From a checkpoint of a small mixture-of-experts model trained on Wikipedia: 64 SwiGLU neurons an expert, a softmax router.
Below are experts of layer 2 (counted from 0) of a mixture-of-experts language model. Rows are named router (the router's row for the expert) and show model dimensions 0-191. Each number is 128 + 24 x the weight over its row's rms, rounded and kept within 0 to 255. Numbers have three digits each.
Before each expert's rows: a language model's description of what the expert responds to; "comes after" lists some tokens at least twice as common just before its tokens as in all text. This comes from a sample of Wikipedia text that the model never trained on. Tokens count by the router's weight.

# expert 50
Description: Quantifier and pronoun words after verbs or "as", such as both, many, all, much, years, him, them.
comes after: " as", "|", " and", " are", " United", " is"
router:120109130151156118148093157144121136156146116165136146119114123173143160095111113140131197170121101113159162153173120139098079116154134111144106114180130142154116141142150118127125135113146091177150120147161149161120110149051146136169096122129155083120111111138115173130147152151122139133117125173082129115183091145140167157131126122101126078111191093130092101104111109130117118124104121131126129143143118108133098106106146146119129120160137106116106118102152115110133157122127175101148114112122151118170171114151163163114140145097140121077126128120143134138136144130135128147

# expert 7
Description: Line-break tokens, especially right after article titles, captions, section headings and table rows, before a new paragraph or table.
comes after: " |", "\n", ".", ")", " =", "=="
router:112159121134120116119132117142153106075141102141092140111142094133132127137093104132170123103159093127139098132137124131102126167135101147129164136107139095165129137151123156147098114135126116107132114112117122099183142139145117138136148186128139141112131117113105128120139082139139130135146072117076110099109118121157121122105140113165138125163097127086153151084118125125101106069153169115142158132114113109121114183087119127131087137130138138092079170121125127148122078163116113152144116121112116095093134142123125136126141109136165127118189093116118170128082107081186076109

# expert 44
Description: Word-final s and plural suffixes (es, ies, ities), including "(s)" in infobox labels and possessive 's, plus label words like Website, Coordinates.
comes after: "'", "(", "’", "Gl", "ak", "Take"
router:172135146090097075142128116151169146158134132100129115106101113118082144136126134128109180175166139101123135139119126159121105130116141134120108122096127130099089138141162109088139147113099151162149114151105114105169131164165143150123114095082170114137115117096133147162125153156076142188109130134158126128140146119129117133121141106127109082117121114112086099154129122114118123098104108118156093157125128181162112140137110129094136154157152150094142169124109120151115162107109132110096119132105143104166111138124078120146186148151111104096110172175152095096111132120145122135

# expert 29
Description: Adverbs and adjectives like well, so, very, more, best, long, especially in as well as and doing so, plus line breaks in infobox lists.
comes after: " a", " |", " as", "W", " did", ")"
router:146150131143162115185106147102078098157096122146119101126111157125099162064102145102170109147135136106166124126105122105089112118148128160156114130119146169119145113146157138101094121111098121144160122115159110166104156180099156124157101156143102163146121105114175159118149148147134101145149144186134115118085101119097113096164149113154131095108128141127122109137106115110105092146147085131144113152117112161159137094170102139133127117134142130096151112146109111143098152099081146106118091130125102089117167106124149131145140108123169119134122168120118108145170126156106135149

# expert 47
Description: Short codes and abbreviations starting cells in wiki tables, such as KO in fight records, MF/DF positions, MPC, JPL, %, Chevrolet.
comes after: " |", " (", ";", ":", "|", " "
router:135124174104146164103115123137125148118135127133131087137139153199117143123124136137134103081147141140159139138150086144136157105143100135106135142124133129109164135124158155132099135108140117176088122164158116130157119090126144112088129106133126098118152099189166137123117131098135164106148120119097106108123163125123149130140120083158074117191088124143144098141127136138179123081100099152112137100132122163158107103131183139161117076118147130116132118118121111119109113153088099107105159163124125145084133100119139154149115120132095140108170155113115094147159148141151078140

# expert 14
Description: Month names and time nouns such as season, year, day and time, often after "first" or "last", mostly in sports biographies.
comes after: " the", " first", " on", " in", " a", " his"
router:097134153118156090162113182131137126102141085162133191107130107125110113166150126150130163138152113109148155146134136090141133107155135125142113107145118131140117113139147097103141124125147108128092164110141151150105064104088106144173143140162077137182111094119159152118146091137124124142123111087094095112130133149131099162126135160120168114136130107114155091131119097139108120111155107115117161160112176111194112112120119121134115132150166148155115103152094128124136102120117078150117118149107156119076105110115163169101145136106146132095118115110159127146123120128131185143

# expert 32
Description: Line-initial hyphens that start infobox or list entries ("- Born:", "- Released:"), table pipes, and prefixes like un, multi, dis.
comes after: "\n", " non", " Al", " al", " co", " self"
router:150094096143112147141108147080140128113094141134114180147155160087143099167141166108167122130114148120106104104146120147127140171129103173113124115144149102124146165138157129118118169115125159171117089166109109161123132126156104154121115144120113099131129105093125121109121161106134091109091099135128184131121130103139121105084159095090127085137089136133152152143124121119098094161158126166130125139111103142129085085144134156103126123135153142162155120158143109144101132108112185121179120148134077156173120143136107139118163109146099155111137141110143111121099155147161168112

# expert 58
Description: Sentence-initial In, On, Since and month names that open dated statements, often just after a heading or line break.
comes after: ".", "\n", "In", " January", " However", " September"
router:113147129135103095154120145135126089140111097099087180137132158133103102169132086122100130100115153114116128113122143099108117173171162175082124116109127164147115145123161121106140102126168098100063170151122106124165136131142143115153143153168100112145151087080141105130135167141107120135138153109105107105139131154181107155124148161128152119100101073143136092166092136093121148126126111140115103159166155087132114140122144111152128148111115129142079108110120124126137089113133092112129102135133160139138116139101089140111128150142143102151153131169110133137153135171150154159

# expert 27
Description: Possessives his, her, its, their and also the after prepositions, often in biographies and plot summaries, as in his own, his death.
comes after: "'", " of", " in", " for", " to", " with"
router:098113126126080123094129105178143156140122149092114116147128105093113140112122158105141196146102129150147118116112095134127134126108126127149129116152120065126173128134153104082160135160125123116147129130128104127110106145097112116136172172125108083158110146113133141159160129073085124158094136124089132141163145132089141162075154081097127154119121139089124127149127120182107163134170114101140142118140132151168136130115092083142142152154113139097107124122126106136100144133128171165138161105155141106124146125099124118129144158173144161157133151149131122145084135080127110136

# expert 4
Description: Personal first names starting a full name, often in sports tables, seed lists and cast lists, such as John, Andreas, Petra.
comes after: " |", ",", ":", "-", " by", "|"
router:140136127152152123089134095127100115135125130092132109127141131145141114103134131165116149130122146150121153117111130141092140121151180150110130099106149156121138115130110153121124121096109171179148139176156132090134166095146112137114130129133143125177141134118105153134123149109105145091153125103127091094128170128136139119121088086118083090172101087125115105171120095134162075096107096143084125096126131117127080107137178132157123081102125165174148114160186128166153087143140106109120128142139112146077137105166119133127134134130112074162133161120118132142127129146126094092

# expert 63
Description: Subject pronouns and clause connectors right before a verb, such as he, she, it, they, which, who and and, in narrative biographies.
comes after: ",", ".", " where", " that", " when", " but"
router:130149135120072137121120158107150116137119147136142125141159071171164128116120169120133158130116142152104152096159116104095157160134071179163148121141136108107105113140128120100136111136113133141116153158117109111103113093072114108137165118111143135155115140122122095125139148130134111118156086140097104145111165102103128176087113176081159138145116096082106129120124132118089100145148133131151110104096139083120159174105101136107139140130135109154081130093161122182104167098096138131112121161164118134113110131100142101122114153124126117154089140179137154149133120120117124164

# expert 43
Description: Numeric pieces in stats and election tables, like vote counts, percentages, scores, times, "million" and round numbers such as 100, 500.
comes after: " |", " 2", " 1", " 3", " 4", " 5"
router:129152107148114189112128125133143125111124104123109120145097108164141168115081120135151144168156165144137115091095100125097147107159163133114136136152148124123149152137146120144124104120144114146129095177114179080106094137102149137142133160088105156112091112164132172097094125118140166086121142104152122165106138129108134140143141119103132112126172149142090116133162121099156139127138100166086124150186099084130101097140082135140116134086134114133132106113090149098159139130107164117098130095127138122145110121136136128107074121174175128145107123126148118081140132165108154114

# expert 25
Description: Sentence-level words like there, it, he, who, what, especially "there were", plus leading bytes of Thai and Chinese characters.
comes after: ".", " (", ",", " ", " as", " when"
router:131097122155116109107153171164137128147123102132098094143122130120148144161108171170116113156117111145136156113171147109131104093084121152109123144116139157074162157154145117095095125143151104136089093141104102175128145125103136121166102093120107143090136149129116204075166146138153085136115127089157092103097161114122112164127133130102132115128186106114106092139106127109136100110112131124169106143110147112107129127156131123127117139169094089123133137066125100167106148102129101110123131132151143112134133111088099115123110128097108123102144122100082127146133141122165134126

# expert 38
Description: Words inside proper place and institution names and unit abbreviations, especially High School, County, City, New Jersey, km, ft, mi.
comes after: " the", " a", " The", " York", " 2", " sq"
router:132103089170107142166107177109117137125153124152142102115070124144148166167129120099125117137108177138154118114147152098139118133108132109093126094133148138112159158136127113088104124100152122130174138127065130141125133104149112117126104154142115132104124092105088119080095094094105134072108125091125119101117182136092150129133159156089065125118141157139158135169163135169086117118115122168119127125084102133119100134168110120157118116100130160146174117150122113122142147132115118102093116101120155089163149088115146148146132104129145125125118140106114099141140148101111118145

# expert 59
Description: Singular common nouns right after the, a, this, such as formation, building, application, region, structure, often followed by of.
comes after: " the", " a", " The", " an", " this", " his"
router:180099158119127144113137130130181132089126138160168121111184140118099121147145122129160136076151066138115123124121121147163154205106081115148156117189094151135122058116117146163128109126130126153127110101132155117114124116132139136148180135127072132168124117174140124112118089162131126113144104125105152131118126112111115121119115179150100150126137148137130082111125101143161092129162150150169135099131124119170155125105157152154125077142153157115140159128129127142119117110101118125117118125126104070097110116093146133134149137133133113135128111144096126099151108111125139118

# expert 39
Description: First words of place and proper names, such as New, North, Western, River, Park, Big, Blue, as in New York, Fenway Park.
comes after: ",", " the", ":", " of", " \"", "-"
router:149076087172160160165130120142099183130113109138136134163117103133108146128114121175129123137093122121127176124146132131128128132151145069126131121128091160148154098185143147133109155119123130164096164120115162112145147110131155140102100124106107138147143115165125115153118145120095140130113124122095128104100178134168159134121146117136110102146095113126140121146160148162122124112084123142129127132122129161109139104074150154169142082137102161130156113126165170135131108156118108150150134132172108156120106141157125132152141135144089106109189170123072089147134146115164109171

# expert 48
Description: Capitalized first pieces of proper names after a space, line or bullet, such as Re, Har, Fu, Cre, Ver, St.
comes after: "-", " |", " (", " \"", ":", ","
router:126107108173149108130167127111104096122132099114156143147137138161124124124123154138133130118117160156111109123123081146125130151143153153114139142124133152137141105136136117125103125100136173176112208175134098121166167080102132104111124126152154118133138113158116144154121145113126109123149106136103133093097154112176102185151107106122089101134072084140118091108150109148163089074108118114135122101103127148158142115112142127140099083129122176153123100155150116149135121113130112141133130176139128114116139138135107113106127129163128091182200162130106120143137109137164098149

# expert 42
Description: Small numerals like 1, 0, 2 and Roman II, III in tables, coordinates, scores, ranks and race results.
comes after: " |", "|", ":", " /", ";", "N"
router:102106122119113107074141137150090149151111088090139061128127125148140142181103143112087094120090142056132096158146146152151112118112140132137128096103078166100117159141146107112121171095132085157140113140140142110117104149165147154131146141107139115131130081114153108143112145140178116131117158126124121089107134149146107114159125147146158140074130153136105148087106115138123147139135134140123134128079107153158117118140146130112140123152099145151118091119163127132168114105161177092145136085126090110161153110162115114148172116127111123094101141105110092143140111122146102131

# expert 62
Description: Past participles after was or were, such as released, known, used, built, and phrasal particles like up, down, away in "came up with".
comes after: " was", " is", " were", " be", " been", " are"
router:140101123139125107098111161107127153130127147119062106073109111127122107140092144131147094089120102192135120133104155135170125102123149132155115146127174141145140159179115101124136109127130104117090133112129092169119107134126119132180117122137129078169152085156109117115166153155120131164154119132106113106136104121148103088136175156146137139176120158149095161119105134120168120150109143119109100189097133142124133106111159131122115133160144124127140108114128108114105137163161124133115123117121144132156087125151104080120101099127136068129168121108166129167109124099150160157

# expert 51
Description: Country, city and nationality words, often the second part of a name, such as States, Kong, Zealand, Africa, American, British.
comes after: ",", " the", " United", " New", " in", " of"
router:112139086148096131124150133123099179130160122150120079158131094124150149104135101088114124141141108136112081153136110125133111117158134090145134133150137154127156134119110153144142168139131185184110142103146167111118160130091108131094165112164141133147130148090133128150126152141145184131102129113131117145130112137157169083098148158098115111176139153113186115082118099127129119086134097098124176118143129139125110111108122127166137088122082138114105126095120123102112167146091091092152130132115150138122118131108119144159120200105131120118153120105121098162099159148122132122

# expert 33
Description: Field names and table markup in infoboxes and taxoboxes, such as Genus, Conservation status, Type, Total, Website, and |---| separators.
comes after: "-", "\n", "|", "==", " •", "See"
router:128144156147108150125131119127104135134128124092138101124112129164128060161153171131126156141113110127146143156102102128139118133159120126120169107108161124150141108145146134141142090109143127119102154135165132153183099128166154171132177093101136079157101143143134126119144137141128147152116119170120107141137105105093096115111095111135119126115147144149113150140150092140167167056108096162176110116100159179127140107102097118163071139140120118110152175120105093103113153101116132104106094129081133126150114150150135131134158112138088116147093145149119140155143148131126135184

# expert 18
Description: Capital letters in abbreviations, degrees and initials, such as the B in LL.B., the S in U.S., J. S. Bach, PEC.
comes after: ".", " (", "-", " \"", "/", " J"
router:101126119118161083108120126111102138147114111139076120134135133158136141116137132144145109147175145136086106143094116140125124116097095121110130143129082148141139113099115117095131082121126156146126135166102140139118114068136162145103108099161149107109107132152142134106113125146136168112113122160059155128136132133175162139137144176097132146110120105158116153077121138143163089142127096063167136123111101143173157147123123117133127099119131183110081130173140105120120139139095106130138158118150140161169104115107095123166093137141125086160152152122106131083153117110134085115

# expert 5
Description: Conjunctions joining words or phrases in lists and clauses, mostly and, also or, but, &, while, than, after commas.
comes after: ",", "s", " well", "\"", "),", " life"
router:142116178089099141168139146117109109166126118158132115125129088163169096115150151123139150147119178113138086141137105124118110133135079145138122104079153137097106146156095081141124172136101138115124116108135121110136131087080092138170081102092156147152134164169169123139109151150162103112100121116126111116103166140113152115131151126119170132175129130127132136152102126141109109164133155136131165094168137106118100169102137108096170143132100091133116131138160149182084161091141146114125130166167125107154130102153160142122119150148111101124120143139134143136146111133095125123

# expert 41
Description: Main verbs right after a subject or auxiliary in narrative prose, mostly past tense: released, won, launched, appointed, also occurs, helps.
comes after: " was", " to", " he", " and", " were", " also"
router:117133147124073123119138145108150176123150177134152148077123129124101070089100142150124110109098134159152158128082115112182122088120159135127134134149114135145100149161132130171147108147122112099103112109110117121117069125136097136107177159141124092159145130120130151101177118122154106132183139168120117144139136115102116161132156156151146132161166152140140172119131146116139137109133114127138126158159169169110122123105176127127108128139148092128122119112153127123132129182159116148133115173151139131127127179126142131131118103155161099185189112123154146167141125121132122133

# expert 57
Description: The word the, mostly after prepositions such as of, in, at, as in Senate President of the Philippines, and sentence-initial The.
comes after: " of", " in", " at", " to", " for", " on"
router:120140098129092082089153137162142115148165127105091098089132117135159151128122151092163171079123148144132094144143114123104146159104132125090162123153124093148166100151129145114137135145114134092146110087104125123156145088115114081103160124132124128135113165096099116175172153118100137137110148125120153149141165177117110123110107102123098104142155125097157142143128128160109106140171172132165122115147125136143116109129110119157147151174099119116079137133111146099131123097140154146152142119156058152128167124112136113153134135109083157155118150104119123140077161113109101118

# expert 35
Description: -ing participles opening a clause after a comma (arguing, winning, scoring), plus present, according, min in (minority), and table separators.
comes after: " (", " to", "-", ",", " ", " and"
router:109186149094147140125157103143090151136127165062143106131111136178122115147144184137111127150121108140094101181177123099138123117146148137134141162153158130121111141117100148166164069126130107128123167145100156138118122139168151140133128095154153148112147119124117130107146114116134098149169124119110086112108146075113110148169100145148103133120130090125102126145121122113122102098114106151107114068149135131148123122150150147136098122135124116150125146121147108122097162091125107145091116131186123109127178128160077157163121114101152148164130099111117128146143166144148137163

# expert 26
Description: Four-digit years ending full dates or following "in", and years in table cells, such as 1941, 2013, 2019.
comes after: " in", "|", "In", "–19", " In", " January"
router:099172159157082101156147144092128095146150089165098124149134115114155122138137123113100152083148109117149098158116150159163110138152160147153113119125180154110084127126155120093144142136176109156137117101149145141141113099098143156094145136135153138130111140108172116140138151137130129172103139116110110130103097122125159129096149158096126111116098162126188149067151111125118149124073132102191123174183122113139108099133115142096125132128115130158151133101111149140135093128130144124115137099091144139165152108104145118097118112099151137120128113128136178153081145132118126101

# expert 17
Description: Wiki section-heading markers == and === and blank-line breaks before them, plus table separator rows like |---|---|.
comes after: "\n", " =", " also", "|---|", "---|---|---|---|", "|---|---|"
router:128112092112101098150139124137149143159142095137135115115104110153103118116103192131106135150097150121133106119109127137113138153134096136154155141140163109151093128115160140138102128128126123124134129141149146131162140115132136106078106161127123064113125103123134098153141166107097142156079169136094160104163102112151092110121136099105128111121154106162133131123112117107145144127131106144161094130094121159141159162140141151127116162140146166122141159084137147138164152166097099117181123188099112145137170152151086068162197136140124139134111124148127093142080127109135154142

# expert 3
Description: Words that introduce a list or name, such as including, like, called, entitled, plus colons and line breaks in tables and infobox entries.
comes after: " |", "s", " such", " known", " No", " "
router:121112162109151124154120087109130164141112172118146135123097145116166127101148149124094123113113143146118135162128151108147123144116127107113154128131159139141168164089155114101148199106140121131134114125115161148095158189114163124161101151097170120138095129152109186108140142090126122107124123153109108155124109083164090133128094110160112086140110138129114145127103157120160166110107143125147138102138092075116160167143094113102133140075096138125124136114102118074139145113103120122118090103125137139146125084143152116105138093095123087110104126114119117094145164091106112151

# expert 15
Description: Hyphens, slashes, en dashes and minus signs inside compounds, ranges and units, such as hunter-killer, back-end, km/km², and list-item dashes.
comes after: "\n", " co", " al", " non", " Al", " re"
router:143080123110130119138126147093151122150106164153082132140147138110163103153143166106177089147120152134109120124128159138102129120112127176125139087154142099125137151121171134115138147114113128145137083134114105175146148140145109180104096145093161120110149143086145128088140148141115088114096097110129161124121096104140112115113147118106106122149090086139164152136140108103136105185161098150110136138141088108120122077109119147132132125147122132153143072124151109175097118118074189146141135146138082147175102135129098139113132114178092139136118121114151110126111133132151159120

# expert 61
Description: Determiners opening noun phrases, mostly a and an, also one, no, some, several, another, after verbs like created, is, with.
comes after: " is", " as", " with", " was", ",", " in"
router:124099136104131091098157115127162123152129178121108112095166147133091146149120154150115126101143147094151134119162153100144106140151075134120136094126177137131157150147122111117084107098105150130178146107100097102093161149115115074114149128190124093152120139130139128118102145134126102134122154127079161126156109161095139122108111149107154125114133120105144172162159130130120119131144153108159164134138165149136139192123117135119129125131156137136128100113123124098079141111156137088096155096089127149127137127092080137157141120138152094167123113090119109081169111118124113094

# expert 22
Description: Adjectives right after the or a that mark order or sameness, such as first, second, same, new, last, former.
comes after: " the", " a", " his", " The", " an", "The"
router:107114172123103084110139154135142149108142171102117093147146134134096152135133169111173133112103165134130127153141161141161136111136129104177142101160138112121171117145145153138114130129163107149136122146113174108127131153104157096151178134140086126181114167102140140084105141093119113137155140096074105125096142104111182113091154143100145127108108130137193177113126131132105138100163144126139148109116117117154134111120134113162126147176141178092141149154101154142151141110150163128140114147100155089107142121139163123133131154106131119155143154104092132119154171123104129106

# expert 52
Description: Commas, periods and subordinating conjunctions at clause breaks, such as where, when, until, while, but, often after a place name.
comes after: ",", " season", " time", " year", " years", " However"
router:111187141138127142128129149127136106130145110118139176083166102145164095166112140099103135142119150144115179100114116072089146144121112168128124130111140111106105076180135173143130092132150136115083164107144106114120116144098125089119165146114103158180130108100114152137119131142125103124148080104146126128126140119160133151128142110141148158124079149115149117137107144125108116147112102126160143176142139121163133131137160135072123142176134113125069122151130141124142126125139095140134141151126135147136117136110158153153150161101132143131123062129139183154073095148150111148

# expert 6
Description: Common adjectives and capitalized table words such as social, low, private, local, Early, Weekly, often starting compounds or table cells.
comes after: " |", ",", " and", " of", "==", ":"
router:169104138144138158113132137120094177134132137138123132103143103192114132140102115134121124086109141177150166161168128117152116138180154093133120131128129095123150158149167153171152139106135127152163152132165147106128130122120141113148129101114078142123122103169163107120088115159121119125164153114093109127099129118123175146164124083148077098138113109152145084151160138127134145124101102163115128093139129143143108120078184150163148112107145123135158132152121147144132120142088098143116149164132117130128107116132123147114109138130135116098186144130103106157150128129167057151

# expert 1
Description: Short letter pieces inside rare or foreign names and words, like Hy-r-byair, A-ne-ke, A-ré-na, plus some table pipes.
comes after: " A", " the", " a", " ", " B", " The"
router:112103148114147106120159128133118111121086093141122118112161179097116143103120120123133117129172098111128120095142101151158128115119070116149126121114159122093139118114087117107110102121175147140074094102086087107141151128127168098127128099133133138109105078129053120141089136114132148080140149136149130106108111172110138121122109147068154130097147133156148118104134125099131116102101148183122170157159142112140106116106134102165124148083132135148095097149118161081149147109147163164116116131157128103100152111152142108117130143113086142139118155123098145084136130119121152131